{"n_layer": 14, "n_experts": 64, "experts_per_token": 2, "activation": "swiglu", "routed_scale": 1.41, "balance_loss": 0.00485, "router_bias": true, "shared_expert_gate": true, "lr_router": 0.000661, "grad_clip": 1.0, "batch_tokens": 65536, "train_tokens": 335000000, "steps": 5112, "dataset": "wikipedia_en"}
Below are experts of layer 4 (counted from 0) of a mixture-of-experts language model. Rows are named gate (a neuron's input weights, with its number), up (a neuron's input weights, with its number) and show model dimensions 320-383. Each number is 500 + 25 x the weight over its row's rms, rounded and kept within 0 to 999. Numbers have three digits each.
Before each expert's rows: a language model's description of what the expert responds to. This comes from a sample of Wikipedia text that the model never trained on.

# expert 46
Description: Number words and digits counting things or inside figures, such as two, twenty, several, many, the digits of 10,376 or 104.
gate0:479479478492514495475520480458501482454509491514487528432474434487488488467523471492567518479514533480486503514481500518502464533522534504470530484479485495510495507472494521480499530540516475
up0:470487531529502481556454514491472545523469487511492515503487530489476526503525470545511496479472479528522512502508499503502466491501458524517479473484459467540496475492489509544502470516504557
gate1:507480527484488536520530500541495500475544486504494481493451453500486504483499503468533505523497547531485509500453489501487518503502520518507519499551509492504527504492475516477523491503514485
up1:487483512505522541486497529526502485475506458512519489521468497489513455493495468489522474519493523517504485544482486511516501493492484455526478449483503485533477559537466507516505533531521492
gate2:488481471538470452466508492471465491458496490524510509542499504483490508482517451530483528524543519498485535525519555442511505477535565444492484487517490478515509488512515441539522480526505496
up2:501511540497510531505508518484444479494516511525505450505508491523500564500470442473502510470510475508525501518499468490508513484477483494484480502479516461457558473485531511530523475542502491
gate3:538512547493522526488504492498491488502493522481514496496455540478524486493546469478536485507516509529522509491516488507544481492504499485515513506513514491516448504560505493534547491453527495
up3:546484448455551485467489531431513518521492485497465495513529490496548501515457508489490485470517481490490522513488454508484500560475536475467478469481563482492527495502457504519534520542489499
gate4:522477533512505486459486517490498506474539462502477515526552483509477475458509485504496529438569487525505510508445507453492494502564478518508485486469515519499496508479510459519465493499467510
up4:499591511499495512530492536506481534496501537503509485500504459520487507486502449533475510497542491509512507529536494498555471533493490509464472485477517487475463477456538520501542522522517521
gate5:504482483542476485535487544494466433483488510465524500497494459524486500483499509472478451475471416472544526473530474517504510524547466484526520518479459529451526539527502497525507473472488523
up5:467482473493504506524479547449486490488447480494496528528479472500540514497494519510532494514477500502517521524480474480540494507503463477518499531496453509502494520498497493515533517503504512
gate6:491510487508465496506503532510473458447471490523479528517525497508484505501457446523463475578510528454441510465484500534505510500511481514477517507524432484519487503506514522497496498515521530
up6:490504497501546499532508494491474531535511510500465493501497527461488520470528481495503514471491480488489459506480518489523508510473503498510520501493496501484493457505514491498521495484517513
gate7:486518545519476508513485492475505499454488488526515522511508487493506527508518488520506506531461512493483517557487483490501486512484438508496499550512482498504485520553510481477457488480515468
up7:525526508524465495498487506446483487456467486487513492491486509537537523512486506524499508542537531527450544498474492507495488471508460499488521511517519538497474505525511543462509482494486496
gate8:493502502485522484515505501466468498508476474504492454542473506488522496523489532498497479500476524474511521547525511524515493477488444458504505455492521490501528471551506496498554496550486494
up8:473509480520492527487502515497546492472469575556524512496497495508509469486496471532507523503504504491535522523533491468492478516507509501544517497530520505481509474480531532531506494482555515
gate9:441539481507470524498461474554471510486539501532482516506475505483511475509490520458494510562488508481525504516516480466501476493486519518470528505482468529462462526479512513453477474488499462
up9:472525425508519495529509498514489505523513482490469505558437463512504466511491488476538521507480476487489511517489500528483478495484530492509529487502478510528536531484564503469540468499503483
gate10:463482473542509521534532525527483468516520480529506491481496543508492520494466474521508522503538507509505536504502506487507548522560489505570485460475471484518496489492491461543512490462506492
up10:553500497529503460487473471501502526461469522531521500485567521482463495508537487509529491493474514405474535478506514526504518458488467515492494472466503488507497495516485519519492447512499563
gate11:518495513511499468477487457508500499493515461509511470504531467507519506501509514534539540497483552489536524507465501542496556496538524455497504486540507498521453507485482513526505479491534454
up11:520500509504457525485454526470486573474510512496491498484491518510558478464493527481487515507516538482489476469539526535485565487487514538528537496518494484495463485462494467555515491497467495
gate12:520522482545537496530498508455513489528509534499560498548526536494491453502513490491507499487474536544494506467489557520469496529491522518468488517517510479502461486455523541475482482492501475
up12:520512536498489494525511436508504500518538551478498517470495519494525548464513477503550494505474488480492531541528546439501480468508504517504529526463470456482523491467497504491503477485493468
gate13:489480497508470493505555488489507500522475485496509478496527512527474492470508492490521516519542494481470473502495484507446502491508543523493502499511482523452457503509536503494495498438463500
up13:501505514479522488518515506516454495495491515514540541470474505535489500473465456460493489560499511560518480469471531477517513481533511469503518515464553513476470516445501509492516474493478491
gate14:515507495518474498510509485508503515457478533495563434513492496487472446475502459472573487484515540510505464469509489512490522482531486499496534516524489506467506519501526513542508515497463489
up14:556542527493490540507514500513509470499485483446500524501470515515499488511514463491498498475497516526531514468520533459519460528495483545517519519511534520481469503496465471506537495522496505
gate15:504469515541485497470525482466519496524493468495491496492486513456508529428514498509487483456511492549469494463492467492514483480503506511506518507520496460504427476495507503497479516550567496
up15:539496527498493511538519456447477481507520501509450439475513518491511499498506511533520495517525488495452518496531488468451493504511507508487547505496461504509491511498471491518506496520494505
gate16:475486521513542525541478491480504456487493469481505477498547521499512486531491500523518539521498460541488530510510525496475465505495514495503468500482519512483530510519517507456476464521493503
up16:496514504481479505479510511487467502495490461469512502545518537490543487483522517512497529522507489543499516490501518487519486507512493506574517501501549510530496512519512502502535481436538539
gate17:539533532475511513462521485480531485486488509500502546542501514530513517435516505495493464498493510495527542454493543495502518497514503497484532490489520561508463530516483491494475529489511501
up17:531519516515507496524532466504508545515513448507491530498535501481480507487498489488472518492476510530504512510502495497476493460500499520477486460477524520490561521511517494509564494521544479
gate18:492510503500521503492473501486550491485488473502528493477465487534496434527490473526514482469526508516494471491473470513548504487484464538478471465463548532517460515548511491502480493498487475
up18:548512527458476493491505490509486534494535501499537507459494477469484514478511507476508533451476529539447467515501466514490463473502484536501497487481519533468539508457504509465470438532506496
gate19:515538501491508516509500481521521486531546528520526500540526531461480533485492510522487468453497523500500480493481497493502490510526506516470471476484441499514490467489527483510472472517501486
up19:526510485471530516508506459506515506500493464499501506537500469510472472475500495486485498500484493506488469506562517476555496496489453489496530494503459482522533471516512493456513506512524498
gate20:493487545469504541504524494495543482422482515509538495489544496453523519541507475487505514521470496488464484491496523517504500519502538469495493502502490495562528529535535488497528503505495505
up20:490485553519545491468527459507492486492505500476512553505512493508462538506477488513518563473464509464463516446511443529517472493516496503531504501487509514493508454455482488490516512527486512
gate21:506508537531477502484519505499517527492473516472488504532480509496450491474517529440529486496496469505513565533508475501509513508481486499488495511477526485528485488464526503464501463518513496
up21:523499511508554540521527489535498474518461501548450512516527475475593518529501470530529535512473505522482488486498523470468538514509495471507467523496474496501549443521461532514515505499487481
gate22:492505511508483496496503514474496572501487505496515478505503490486515497499515488481492527478475490487523515507510487464498512529548516475523488466507529482473487535549502485519522508477462512
up22:474490505531497473507519483458490487509531532513460466489523518454483480496484456513466457466465507472544490513464496471470472501505465537462468489503490491523488475491500474470500542507444516
gate23:526490483513483480498498466582492483480476505495490514485519500484516549495509498473516469505538483539527496513491439491492497493516510474522538499505466519514503509555505518473505486482454446
up23:489478530531533504462472472585476504499493477511519540505521508493507504493523466477482519485496451513499506528493462537537545491491481507524478516509455511525488513533467484506488509456465507
gate24:488491542510537489476494476507522477495526473461517470483511511510494493502521516476511512464520505502514493508499508461466516489492531484495447501485490493486484489470571507486532484506510480
up24:531504515486494527521503526539490517504510509488466537442513524452470537501540522510491468500536497500496513456462492527484506474469556489511554511487508501485452507478496504494511501492500477
gate25:464494487475493493487464505464558475511510490515507499507504525492514475518473501511479466521466544498491493479489529510528504485516473531479518505500447491531493515478480498526478531509515490
up25:525506502474491505511466512465492510489542501477510505525483533508455489539504511543492475531469515534527498491479459491559519499488495497481524477496540530483465536498487518514467508536535488
gate26:476516449535527489513474507483534495493500485540516533544455500481458483488518504511489469518516559522543541506484509497498539526447524489506546520500493499475516500502511500480523519483508507
up26:478460540513499477523525549494460532483476501474501536468503535477494498540513472509515491521503492515480491497498551497495525489446501490508503509479513476504467507488535531536531490515507490
gate27:509486529535475463518518539503435527498476481509458513509444462468513474486475514490469488497499491531506551494502525509477487487511503496470492474500521523442522520553498520503497507560541531
up27:461461484471497541486518535483538491448475524494514487509544498472522500501494514506465507495529498466506551500475451480491511490483482504521533516480510511546515484454466528471468461517479497
gate28:501491544516502506498480505506500488455473482511488543444503481474502497486516525514491560478469537470523472494538533513531528529503540504463500494546547462489485522523498444470518486519523511
up28:496474540475525512463476487488476481467482509529490542516508551531479506523483534530524491496482503501528512539444524490482527474487489477468515553514495477506511502522501522512478472531470495
gate29:491479496523501497494541472516525505529526492497511500531525509508500519494494472533542454504537473477476489539519495491523468493496493509485492470527514488525520536503499496473470473497535515
up29:507504525539473501511499482527509476514495499548500521485464492501508513471514438517478461517515527523475504535541485456488523442461480446536531529463477445502492525506500514462539490503487450
gate30:502524492501513461542452500492484489467468490501468501519456498478529478512469506498528462489479508475508472492480459466494522523518482494492496465465510475491537499486488503490499553495461501
up30:478459497493514493500534510506491470428550426537556509497470476490473534477505517529505457498514528531465529518493492517493482493485538522480551491529529554499518524501472452517468458492497500
gate31:521561473534496495467489461489530492518522509513497501534497486503477524470505506495502496495475508505503533448480494553492477517535532475523499501535493501473539516520552475468480532516494487
up31:524521493498468478491455489471502509495495456475495521437513475501471475475528512511488519507489515443484509511509500520509487475493516467550477544557467507508509480517518499529505478494547523
gate32:498492500512480497470517482482511511504517478451541511489471513457503491462505488543486492464519509518532513481496473506519459505506455473476454540490538482547490558496470513500462522496544465
up32:468465475539526519516522487470484535484527454483490513549522482520487535524505499499495493483477503478546543466518514546507525503496505486507471523501535477532498486479494501464505512478537481
gate33:496513494516425466460463474457509495504490531500497517497502516507490513473501526510498509491485529528463505535517545508494492475492520518509522509535469565493504473527517515481490452495498523
up33:525478487535569492487508488495497503518495475506493470495484492481510476482511512528500512498554514471534485447506527504467481477492503509474456533501477503474504533493489544491514468505523492
gate34:513515489511500551548474538484484547492535482490491502535485491499527473529482501490493485490525506518533477436514429515459483494506525482479485527528505504495474486556537489457570538483469477
up34:535524503495477511498483486474513517508478500477473477480466557503510478491515506477457478449495491475559496497482485484515460526564470554498512506494489502505508499496491460484526488490497537
gate35:518517474524452471536486484514487517480511510466531481490486498489475511504493518500509470535516498510503532446551492520492505462477533519511485524534471490506476537477540493472542486478490508
up35:536489510513491486475521441531450521486548508481510516508463511521497532487490508476478473518487496507501483488487500531516537451491495483507475477538538484522506493521534518468534492481488545
gate36:526499475469465494497524489481453492473502406492521506537484516494522489498484512475527479483491522489523505496528493500499468505488492461514462516485501502485487517491495507498480443481522507
up36:522500517523478472513436501484520471499519488476455496502482438511514477442500473516521515504513487530485491484459468503509543487530478465492505496496481465482458446493503526477526490536471493
gate37:442516465476471506474514522506484509499524507516474534513502525519459464501518520503478511492484525549536472457487488509525535485465475495489486489507494500525489524534494494493489502462500475
up37:498530489544442448534477504472488502508547495493466493469522507502505509466524515518510488513505499511488506510503509475473538510481482478500498503542497514498496528496552498512515475463509504
gate38:461501492512491495478508510482544472521520463490542476490518500446496469493522492461564529497492515514490456491516475534477495508519515499476520500524504513499523517524454529455502508501491516
up38:476523503524521512537497464473488470444525496501463475508503537555511498484469480527530489521476521523471549494500487490490505520490528494525487445507491434535492526490496478499474444544485502
gate39:503497503499500483527452509463477467555507466541512497536524525472490528508487498518449546505522491514462502469501494536515510493473440481470514497548492530494462487498515512519490532501487521
up39:518525512471507479535516541458498503513524506530489513455498531477499520511522473518494492482485470493484519503510486522481483480479456509521515485462508508514466485510479485515527517480501504
gate40:504543517469512507499473515476474480516443487504553498488478523468451499533489508493472474489494494491485506536502504509535497498525498515468508486459481486504501536499512498461492504479476541
up40:499514469497528503493452477486514480474478481495501512499495572457479518494519489538473496476502488495516511494495504476470509518541491467501499496520523504507492507477468475515469485496555477
gate41:499516522479467507489463501480520486503511498493552485482517496495495511556560511478509495508501503551523477479509467490493490490464488500521499514548479479509471486514494462507495495482478492
up41:515473551493528518509493477490503462563493454469451556510510508521493441474455516488535559539498488478525537504499532496492514496539461519502496523478521507473503494476493497503521535556520495
gate42:502490554530536485470477496486474504456490510486527502508470501526469509491511513522540478511493475497452485533502519517529511482517550479452495526510477494492520524571556469524487486454477468
up42:532467512496499487466499478512500522459517489490539538480472529500464529465479491548540488509458506495480481470522488520515481490487510486453497506530487517507528506511521499504500523448446451
gate43:509474512523465523546547522491500487472511501499512469481470531545502533519510487513510563469504537546523511477498512506520525509501514496495491494498508510524439482496516467490489531520500450
up43:511525489524503511542532484512513543470504506478503537496500522516515496509475476458511491447499555507526507491473473507499532502513489484470521508509485501526444491433498509489454480502448478
gate44:533518482517557535503500448500519501454485471490544493537460483487520470534500506526521506524559537514492507534477497504506512480509501474472532516484488508498524484494490487471494490508498484
up44:498492526484484471524520491497469454519493534537486493501462527514484498518521547532552502488479500492526518472540514505503502536456507532469504540485528484534439527534501502505521524518501502
gate45:490522519481480487451475503541521493518494528457528498469495536495514507504471479477475486516507521483449500529486489481474508516466526530529488511527495508491497470483468497501511505460455481
up45:529487487501478514506438498489480478499530485512490516467522516518494519488521452486544490482501544525529480451522502490516482465512490546490486546513480500522471507528514512502506491451474486
gate46:485506501523473523527474533478500528487504529502501483481501520487497503507502528532461533509505525492534527486542474522470507491487532528521526501530513525510495453514528513484490503491498501
up46:506527510516500499426540512508481499485468527543471530468534532518488522494510489494515469460485479512479497461471461543522509505456495513536500463492482511457501502520527503489489528494478481
gate47:456531488457463495498526557498464495503507501531497480537475514497487510549470468475515496464487473494498493508453521522512470483451548465512497469508497488551488467470506532481534502474481475
up47:447467500527492507497534524481492450540492470511512500502502540493469550513527483446479546523491464521524495462500476475512512480483472526504517477467523498527489465580542482488507479492473472
gate48:500459538535499517512462502510546503501522504539496465479476484496508538520508480469484529480518498510490488514495520484540522523488558533515498512458518492522516503496500562470522496467486508
up48:491513502464501512474490500476463487538493477507480488486513478540490466524478514490543499487445462477451514501490481479487529480493495526549467508471528497467480440493488495532518538471503499
gate49:517511541490478497499498490520509513529589471537528486461487525509518495494510552488526498478519538534494528499468523487444494472461505505528522534480476493526482492499501491474510502483472516
up49:522493472493530437508517505511470477472489493538505501524474533487502513548477510485499482520521522508490507488502528501473510513516471486522497445536509481513563507504550496505482513505520517
gate50:500471526539500509458521479513511505494539521520510494537513441448505500515494502505528542537466482467509446502472492518502507466503512487471525534524503495508480540585466544497550500493484427
up50:537522497477495495443517507534518527462548498473544472465494455439501505494545505527516524514510539538532510473493452503522477525455524510520509460521475463511489515454492505520485552552512461
gate51:511511502493504479521473552481511481552501473495529505489489498486475456468505477438473480510458478512472495503449527451506513475537506483492529486465503491514479487557505520505511480530523498
up51:497530491526506476496530488515486493510500463522506489526496497505481503498509479497486484505518509495460495444452468515483450504529479469499526448491493509519481499517483494507488471508514439
gate52:500484525486508505480459501536477470491512500552508484527508458463494468450516495525474451485524566523551507487502510520531483483504515476539499475523506539529496510517533481507547533468504512
up52:512522520505536520459467513516507514485494491532483524482539507502540474491495475504457498535492497481537466485506529512478504480494456522500483505498477509525485496492541484488480511504517507
gate53:573509515506508518495522496525471480490507495535500561519464520488467490510554493526519496514498517527539482495495489493488489473512527504487467520512501507538473519516499484491486525526519490
up53:512504518525514509468524472515540514491552508513518550516480512527531488548519468522510482462521519508481459499522504471493489495439464488522470526511499485492492522510494489468543508496479539
gate54:480508493501488486477483491538522513464471482526555540511495465477490474509541472494461470507488550511517510495480506526490534477492489496500534525523462492494479545501535503475488465527426516
up54:533508505501528491527475522481527517507449502520502518492494496528489503472502584496529514507436491490471437503552511522495524446476510536545508534492484495547514547496529536489504492515520491
gate55:535495526505543508546508496488453462481518532529461483525504544514475497528511518505506508499482481529494520490473486491515457482480514466481455457495527482504487516533512484477476532527519525
up55:527494483485512528472481555512547474495531510490506463475481456493491491494491496515514487509509538466509451529498496505520514518515546498500493534478500490518513491474484500511501490469537536
gate56:532494497500500474500487487484535497512485524478500508446516466488476479547531537455514486518522483470485514526522471507494550486448525482542514517532497497501472514510453498525522466476509521
up56:566491527501438512459530561513491503521535531487494467534536504478519487505468497436531444507519451489511481474524483476471470493477472495526458483497514523482485521513479487519482494463495517
gate57:445468526526529548532524511468495498461570497532514498505519542523528504492534467514485535480527480509472459534519531538454485504493543485449504482499464536485506499549506464475494484489489560
up57:465551514515499473479516525491467548523507520509481493534529488477507457464464533518492460537475515508520486484526547564506490483501478526523506513481482470496533502485511489499476530484517499
gate58:472482475513531493508476529488480461524490519522497535480517478467527494502522534527517544524485527538508505490506514542488535474517500488504466471524484492505530502508488501498523471532511491
up58:520525497503493525449451523497514530491521502520507495482515474561479520511476512499479469489525474477497507429488467510491485518518485546493526517516510480497506533515493514534496483481491505
gate59:467531460522475509490498473530499497528459519480509462454541489512538499464520453421453494486473502494525514492505483466538465494551489496538486485526506507538445523509501486535483505484487537
up59:509514454499492465454501491514505519469465460504514478489490502464516500480512489527538482503487513525546480520533537477533512503527527464499504523541512493518464528517508489534473494466506504
gate60:495485490540492494524468547495535490499554478462496500487493468496526517496497501495496530468519495502441501495535489485489492536513484484524513513523471483473528515440509497498484471461508478
up60:480516506510458509495533476508501537520517495487491488480472544553489513506489523552508510486499542530514519462529470461490503503512485494463504474553512497517511519511472446511457513497474515
gate61:501540515508492507514488436582531497473492478546517528540552492550545490501479471502515504482488521495501506483491488547506488500515483492515486488465440465460480508514496546498472511515471518
up61:538476506529531467520525540469487512518465499514488469531537529477457524497466508531510475516525468455512488543565491483483497538499556530476460479512533504511473507480544497556493496480508431
gate62:499521456553484518462514500559547487506467497520531499489481474476481536493556492504526455469457482482464510484492522500486518447498517495521450458471497506517511564517478505487527502497502490
up62:465503521525541479482478549518471494499516469492512494453508463477481484538507510491492505544467522532469482497516494506471471507470491530502507507468438498506482470514533503559407478483495511
gate63:458480496499516506514528543488565486515489462495464503512541527494519489520512481479514501528499509500493512487549478501477481503490519501504503518537468491489492498461514498431490516513537481
up63:508489477458492487518495496486453497498493532536508525498537480493517479485451500460444508498511513489498506497485491526460504483496500491518485456520482490506529528514559505504507505496487526